From a checkpoint of a small mixture-of-experts model trained on Wikipedia.
Size: 8 layers, width 384.
Experts: 16 experts in each of 4 layers, 288 SwiGLU neurons an expert, 2 picks a token.
Below are experts of layer 2 (counted from 0) of a mixture-of-experts language model. Rows are named router (the router's row for the expert), gate (a neuron's input weights, with its number), up (a neuron's input weights, with its number), down (a neuron's output weights, with its number) and show model dimensions 64-127. Each number is 128 + 24 x the weight over its row's rms, rounded and kept within 0 to 255. Numbers have three digits each.
Before each expert's rows: "gets" lists some tokens that make up at least twice as much of what it gets as of all text. This comes from a sample of Wikipedia text that the model never trained on. Tokens count by the router's weight.

# expert 14
gets: " the", " of", " The", " his", "The", "'s"
router:143177146175124133157112125114108152144144138137122133128124139095127129143125113105118111105150086143131123112121123111089159094147119141086115125110090130148121149134147166126109122118145122
gate16:124103122112107127151129177089148118108130061166088150096162128139154116102137123143122141091146166118155105171123106081096140110162165109081183094130088131110101111131156147104146103102138119
up16:109158120130117132152137178166155168137139112130147080130116094100108157137133162128127120062085123160103131120127088117192118135159093103087148159174146098101108150142115085116126091107132137
down16:145158171089126150161134125131095130104089118140117102123177087086139102159135080099085146173151143106139095144111141113100109126157096136091122100161129133124136130100131093137135097187153141
gate17:151111157178109155080127139113129154124134145062131174132136140086120160128105137167117152115125168153111084088135103098155086107136134107124106112139110142151134111135161164130161143129123171
up17:147112100106106144179115126151126054109135091139115094136107102152123127105121123152143111158101146132097137139156127155131144101111080158143146115149130152145156093114101124136123160118098127
down17:157132167147077181138145156087143083085140145133128119124191131122148121121156131118098118160163101122107105138157096112102125130093112113136148123130127100121089108153109130114066126127158116
gate18:109124133093160155108112121137151125147163142125165091131118116125125139175078103197158087106082124105092112167124116126110111146106137129121173115096129092136098129090127114140151094122132121
up18:132124113099136097125107149167112106153112131175134104132122105122133160133124135185160146130150125178121122075135129118102131130121164112122103125133121146148146127146111152157110129130169101
down18:131153116140107122082136145178149169140152152154106131114113126124135148118129084172141139083130124125134112137148177154120124138093126135152107103118155148112099066137107135099152091101085128
gate19:163127134130126141091090121136182127098141114097154142155117143135190125178135149129113125174122116117116104174139120082128120104132101142113178122151166097143136096113142121121118163109144153
up19:133081121122107136173117124091178104146184114122155138133148155088189122127089126124109117138160141122123107114063099115088154105124084117119102143157155137152093150125121093118133128132117147
down19:141114129091154155113129153149129145121120153163130135094146136113121133110142125165117119094098154116090119146139124163110091147162141069148134125167101136125145131139151125141098095144142142
gate20:095104120142114137124157115100116156166101132146154123136133131135131124130097052135121139120098145123139120106151155133133117111143159157128167104159112144103126157114144100123128147133135167
up20:109131103119144119132142128109101131124150114092105115140146067126109154098091099127134121165139149151116082121144108132091140081145161112089112120148114100151105118112115132100152118122119095
down20:182103143153106067139131147154137101140167153099146137142162131169120134111070090136099112087112099129129141142129128096108108140130098130152083127167124157117132135162098119155133115084139111
gate21:086130114112106125187132151105099097161101147107168134102143155093120121127111116131136083119138101125129101133117084145079129116115104131128165130112080141124117118140142189135151091141129138
up21:076164138143123123154131130136077091093147125134118096112107132102157143106126142096131178161155135133125094103107101130111115136133111161118148106134105147096120161169146096160134135132176101
down21:104139152130158077172110113070094129116141123141144135134134134154132122102104175091102129113122159150127078127084150110120136134160118144129096124115100117114106131135161112111125140102175150
gate22:164144112161129107152141099147111109140115129145150140157135072145120138128166124131076123132161150109145129089114192147144096142147108111110152138112130112125134118111145164103108179109122122
up22:125108104081118160056138106101139150155094116075112093162157143132124144113103161138106112135136101140103167128144112140100169110104118082138135138117092118151118115071118116121116148149111155
down22:116154146110123103147083151121146149134125163131138142148153116139118140117134138129101107131133134123141144107123130102128088107158112116126176121150133147131127142144140161117149149108137138
gate23:152153115107149160106133114139121135145100081129084127104153174132101121136117124144109155054127138124116198113131089153114080126132128132132103142091141139130092120140099173160119124160098160
up23:126120170107150143127175115117133154116112151084109138136166117073108121137121091134101132107126111119139098118121126129156151139110170090156141109119158101103113159163101138201121136170131142
down23:159119097151100066139146124141093058159119154131124105146130088119143122105143162125170050124105138134160146135110169130162148145137108161147119158128160169107149148092142125124103110145120122
gate24:142123158162123106116137174117125117119165133122162150097158117135112109182162096163166163113152129132148086139123117153123129144134149121134138147137139156117140137125116123140109131133152085
up24:146092155101140117089114175108148163112121104086114108116115138089107134126097135137167141124161138080164113130122164119137106103120103087151123127110117101127117152151107156092134146107098158
down24:087078117151141147115138178148112131137115167147104098133088128114174087138129127102102100107139113153136130112116078135113161122089148127124118148117130147111100072141130107075134095132173161
gate25:136136118130109104134107114078088101142147140118080097130142127145161165100151138149106123140125130095121120133167134135077112181158104072111135112127167074119098108156134137146139110156101155
up25:107201154127127107087101107104152096096125066152126141096131113107149151166161160103146136124116140150116139127108156150160104081113155112129095168137127120160128159144106125143149114119157130
down25:115117168146124122157136135154095193146111142121123114102150121113181121115116134131181120160114164148122129113151169143173194169124144140111151075085138164118091124109131104089138135138131112
gate26:087091176134102118124124135174152144155205141166121120114132119084143147121139201131152114114079175175110106149142170142135134134144142125145156123125136116116153134125156124145112101108127148
up26:186133129118112113144130156104123090135113112149137121119140144159179124112126111135131131148099119137166152139103075146119125117116128109153091135146067110122138139137156107155148141148124129
down26:101140116095118119088130111134126218142137125123095119140141117102127142107142125124211121125135144145107155142124099131115118131148138147116108165113169124103147128128137174110135120175153155
gate27:059142130103130142114131095126072104166122127102113157132141153146123123132128118115113165109094133137113144175129129116115145120154150164138196107138102110100115122116170141166163121144112093
up27:145127098109140108138119139081155135101159122156163133144136165122108147160143082110105152113117134133149145118094092140156122126117088099130131174113129167086218091142106173163123098183131124
down27:074178122129126110105135133114124165129100142153124181107112094125151124148167184133137111126094122153159148178147149147131144138186090153108094093107140125165123157135128114135122171128116150
gate28:122135142146184114165128116134094116119165106117115161094100128147142180161124145171133106110112107157152100151096141091118188138097155137129133131107145111136075115128102120128122140154140134
up28:130142152106137121097123124110136145111172085132111156082155092108103082145160131124133143147149164124125086125145113125145136102111139101157123159116125083156107094166169144114161126151147095
down28:103097161127140118112145066132142106154086119144077158168115125135151073120161108145114131173134111131132095117142160189128134116103135145152116125148119102160106076140116098137135156173094120
gate29:122121168128122116150109175143090098136117148147114185182133142112184167100157141139136108160148135115094091179141125103145135149156136105123119139164118116164156138127134119166140151163060117
up29:125124189113124178100127116129139071155128118115122089157122155138166088118116124097125090097133103139086137116137122110127103149134112101181126123135148135076148084121148110107135139109157122
down29:099144135152099119152123106138088153121111132140138119127121112127113110108164118115175156149121140132123162144111126177142154110125130136130097160142085127125167172115121163103105113141170146
gate30:126144108154132136111136106108113084180111151136142113102115086135136107104135158140161127142117173099179130133068155105078113124138118104111125094132092110097096098125106098163078130154100096
up30:133111170123143116112151113157142122158134115137127091122103118102106101116161157132131114110161156133186075117117114107131098134098132082120152120136084117083140142096105129136105073155136160
down30:167099161110128098138087168172153113131130116131111152132152126088112133167115127145072130108125160161129097123095087130107123117108143151126171134101119104145125151097135140138090152142118100
gate31:110169124143155108134128123110170132112157130146163196128096127144107109066156146107145168140116109126139147121150150169139142131127139087158116111103069125121138115126140103141103135115137145
up31:123139084125178107142096139128134125109169095137131145098139116154082155101130095110109145135139171091094128110132118113147145114118133136140122101126167117110088149128108137098095151120128086
down31:166137091078149103127086105112178122129149130108105119137104167146105140094128127092147135104135161120138115137170117118137169109143135134143155120127113117122143160118145101102115129143113158
gate32:101130113137122128158102113144114147131088132128129127028159104167140085110129134140139134139128084143081128123151130135091123161125124178147114042121103148114148116139134150124171099121134117
up32:118092121132147179153153136118157160122150168143148143123155124094131127169110124118132172132139104163087138108111155096106123136133175114130159124095142086200093126101136150159150126117153144
down32:093141150078104097146128139117122108144111126114127055129103114126109161114108109133143113182083129127114111129113140113174091122145132146103109115141121144152131094084111161134142124129143211
gate33:159105113135141114088142152111113098129137140077148146119142147116089137109101089137157129154150124121134119140132098149142088119148151119127134129137128164107130138105153164127174156119094070
up33:141140080096176173150128146133148181085134164144125109076143098141126115110134115124146151111163152137137116127103127104164115069169107185144153148149133130122121145170130146130149114096119142
down33:160079137143116106110158099119140034177159134100121128121129139131177122119108158116103125107159130092115118105119117156123100173121186114158078131107104151123125122127137094108145123123143143
gate34:171135170102134103146167135138094100132154104133121103115072106111110118119164136150113135118156155117110133136119119122117117122114101125098110132182115093076152151126125108145108118127158097
up34:116143174154163115176102157124154124142121105115087151126096111085110110103132102126119114165147197109130142163142098122113103133103133120148162177125134121126107141151155186136117123115117149
down34:145165147112144095132143113119118092166138118123125126149121115097103124080144147154104131107103134124104147121132121081143121089113098128131103138063119170108093134160102133151109122136145078
gate35:125125129102107123133081122092117145146102129148130125154132127142124137125120134143147120141125091122136129102094132166149115099107101128102155140088100138116139139144123140127138119197133124
up35:099082119103118082133094125111117117135109126147101115161142150136200158170100122118114103102102176118118140061129123128158154142138112109159146123122139118089152131082126166121113100148170150
down35:154120139151158114170116140121146121106141129137115126102136156091171167106130119109130101132133118116124096101101145101145202138126167126117085135123118090140126106125149153164175098161143158
gate36:107098188163129076147119114117080117117124129170129141122141122134152156127120124105141120188118110144119150114151128138117121164105116092114137141106088147158155100156121086158178163081077148
up36:122154119110132122103119142132115142101125105123134128148146143071118123118141114143183110118123108117144159076093126108166121101128096103133144126155128110124136154115139120127154125136158117
down36:099129150126131107142097129116133133095155116141100096154145084140159157172154141105105075140116138117102115106127138106141128161079114113139087151141115110140120116126164116131119149095073167
gate37:113125106128103090157106117090104102167091124106135113142121099124109117150161148135159145137117172108105112146079122140122075140150084133112100117123132095114122098135135171129128140127140115
up37:142138121128072113141152155136108100128135126103126130109138189103102139132102076134208139089114162149148122115098114108159080128146093151099134116151156124149123109125133125137174154093120087
down37:106131097139133114165108130138133121152122090151134110105111108107103147108097114105115147140150113119155133127104156099144113115134094106113148127084138108155089089103120134127112120135124098
gate38:128076118113106130132097152123139124146158158148116115128136117152154135139145121102119146124138142146166134142112111131123168122135086141117158150179146109132161110150116153104106115131117094
up38:159147133124106141155147111099143144126143135102092120164142156108160207166111121098118130135086078157117152152105124111151152117118158150119127154103100138144148131129121179156098082105122138
down38:150154140126164116121117178077129146135135134115132115144116079112180091095120108151127160134126093160150096139131159118112123084121129133085174168122115140108162111136129144102143092132127138
gate39:119152152164130107157102114176120097098131142130131144099114114137138123141167150116143141106117132109121135137102117160089131110096124151122143130123131081162108129120162127107098155145188113
up39:116145143149132156140132116137138113059094069139085132134142135115142132175149146132138117152148066096124111136131113151151124137104134110098116102170179121170130137153114084142107101065150121
down39:127187133123166160151163138146121085068083113137151109113157098078121122118077121137149135103149093145095170117098114111139137129115139103132172112106187113098133136087090126133123134107119129
gate40:127161133114126107134126127115182115126095093152093122127115161155122125121142136108157157134157112142109113131121136151143143114167116141164127164114105168118095108115122081171091136154095110
up40:137120130131170108152122151164077149103126113170113060102112117124111120163182160138167109130118105172110080111160124125160128153108156130167129155096132115150144146140130122121124164138121093
down40:116126142085149059133144121154159113173113092146122124188112114136124146158128145071166129125111136137115169141121129099105132145104148080147146106125110125146088139173168111131131078152113106
gate41:131120143166105097153136103101104116156133125122163191149123105112110138124095115107125094119127106132139129161143102157160113163087108126121095137115113132133118106128123114092140151125157155
up41:128133145106133108108132111123092171143081087144144097144083098124116144122140108167121131091158118091124090130102108129154164156114113120174149177148135117105100113134106111127119151160142151
down41:131135126119144171144156166143126104121116095180099102102091103111085152139124096165113114109142143134149116119130136107132087097098132120097160103089148146115152156153128122139132105144111167
gate42:115104156131100135108106125164108132118114147159070104140119130169143131105157103131160110115097095153139112116184136104124126124117099118135139109126137159117143106089122109142081128133145137
up42:173146152122135129104153116079121149132098106116127140121092132115117108133082165133150113168116121102157128135119080144136146102119177085116158115114091126129131096122122134135138121113164120
down42:088128102132130113121151145123103133094115148124153159161151135104114102126174187131098125121125118122164149156120134121148114125165123105189083164156108074152176185105087142116107141160177108
gate43:149125161104124110089104127134116175091157159126133070134162112159110098143149140143145106161133117171100160131125140118149141125156146126108141099118150112170123121135137118125148111108138121
up43:098118176113121096110161133110143108150110121129144169126098131145130137151122130115148134088077112169067153111160126154145136132096104141154158133138091120103108115152147157150125123188154127
down43:134162137147085128138110121126171138169136088135130118110136146106157150162104128165126181119120150134126113136138132144162137096138129127134138155165109155164142114130116178130125161157119139
gate44:128139103140139093126130148137133170158136164120143120097153162140107139113072101136131125159152153080086118117139133119122142106111131157118111145126085151148145125123116151148164117134141091
up44:111135158136158125151155087131114151134103103174098139147112066107100155121128093096164138159110112135084142141125119155143163144119152109101136108110110108092152133161106135157130132093166116
down44:169108162145177161135141155170184132123088177121157144144125160118144121136094138133116117117150081114136130152133107127089124113154087084077118098101171136120091117120159123119139126136127124
gate45:097097172096113163149181121140139079103145095090109109130155095175146116123154165098155110094114137129125112108094098212118173112109088146144131126103120062139155123130144141120119100163097142
up45:114154111154158094149139122123155148128129123151095117106152143133123112158131115104142143124131099150146161121157096199119133149147120170080135149108120168114128133133123105139113108125136137
down45:099151185107105117112151138155109119144109132094113179129146088165124131097155091134135160134122109099108146111118120130147180110131128139134134111108116118102134128129165124126155068130125156
gate46:157141087131119138168127172127128124105104119134131152156133111123123181075134092151132147124121138141116117148135118113147158132129142177083129094098113134146110140073142102114081149139171143
up46:183131141125123101076151088147135122152100141160134179117101104135119149157154105139178160137139162099105109115156167142087177186150143136126144127126100131128158120142098188175136116156135068
down46:123116122164106105091090119112124121130124127119151113142141132105150152102173137070126112117128156186114109146143137095131105089121105148116133128128147121142105117092102133126110138112115160
gate47:127073125137139104118144066092162135098156101139104127100111127114098113093140119152163164113076091083110145108137096145162108145139185098119156165142082120109158120145113154203139099132145120
up47:098136143131136124076102084138142082084142111147101107131112142175163099152100118110078212140099137139155205105100114149163145132131136115112144113129117130128148168122118101160143157132105159
down47:109124078145126149172138131127153202151111170134148129145107107103113159113133111145148161148134148106161131111099090137132148111148151137110120154120130132138113103136155124212100145102154135
gate48:150097103083114102112157137180128136150142089127143159098114123105134149112133093157128106131098141145139138142145159138134155153110104100152179159118131135091156134175139142136133123137096095
up48:151118093162119090132132098122122182133086135071145138152129123124081078128115130159127134158130157073100115141089106113139161129184124132150105117148099151121139117131131133098132122184115148
down48:147107110149140117142137128106123098100080102140113098147153128136092138167138058131131107122107128129105153120133149137119116156106125084148118128134168119086183098097138118128135123162118131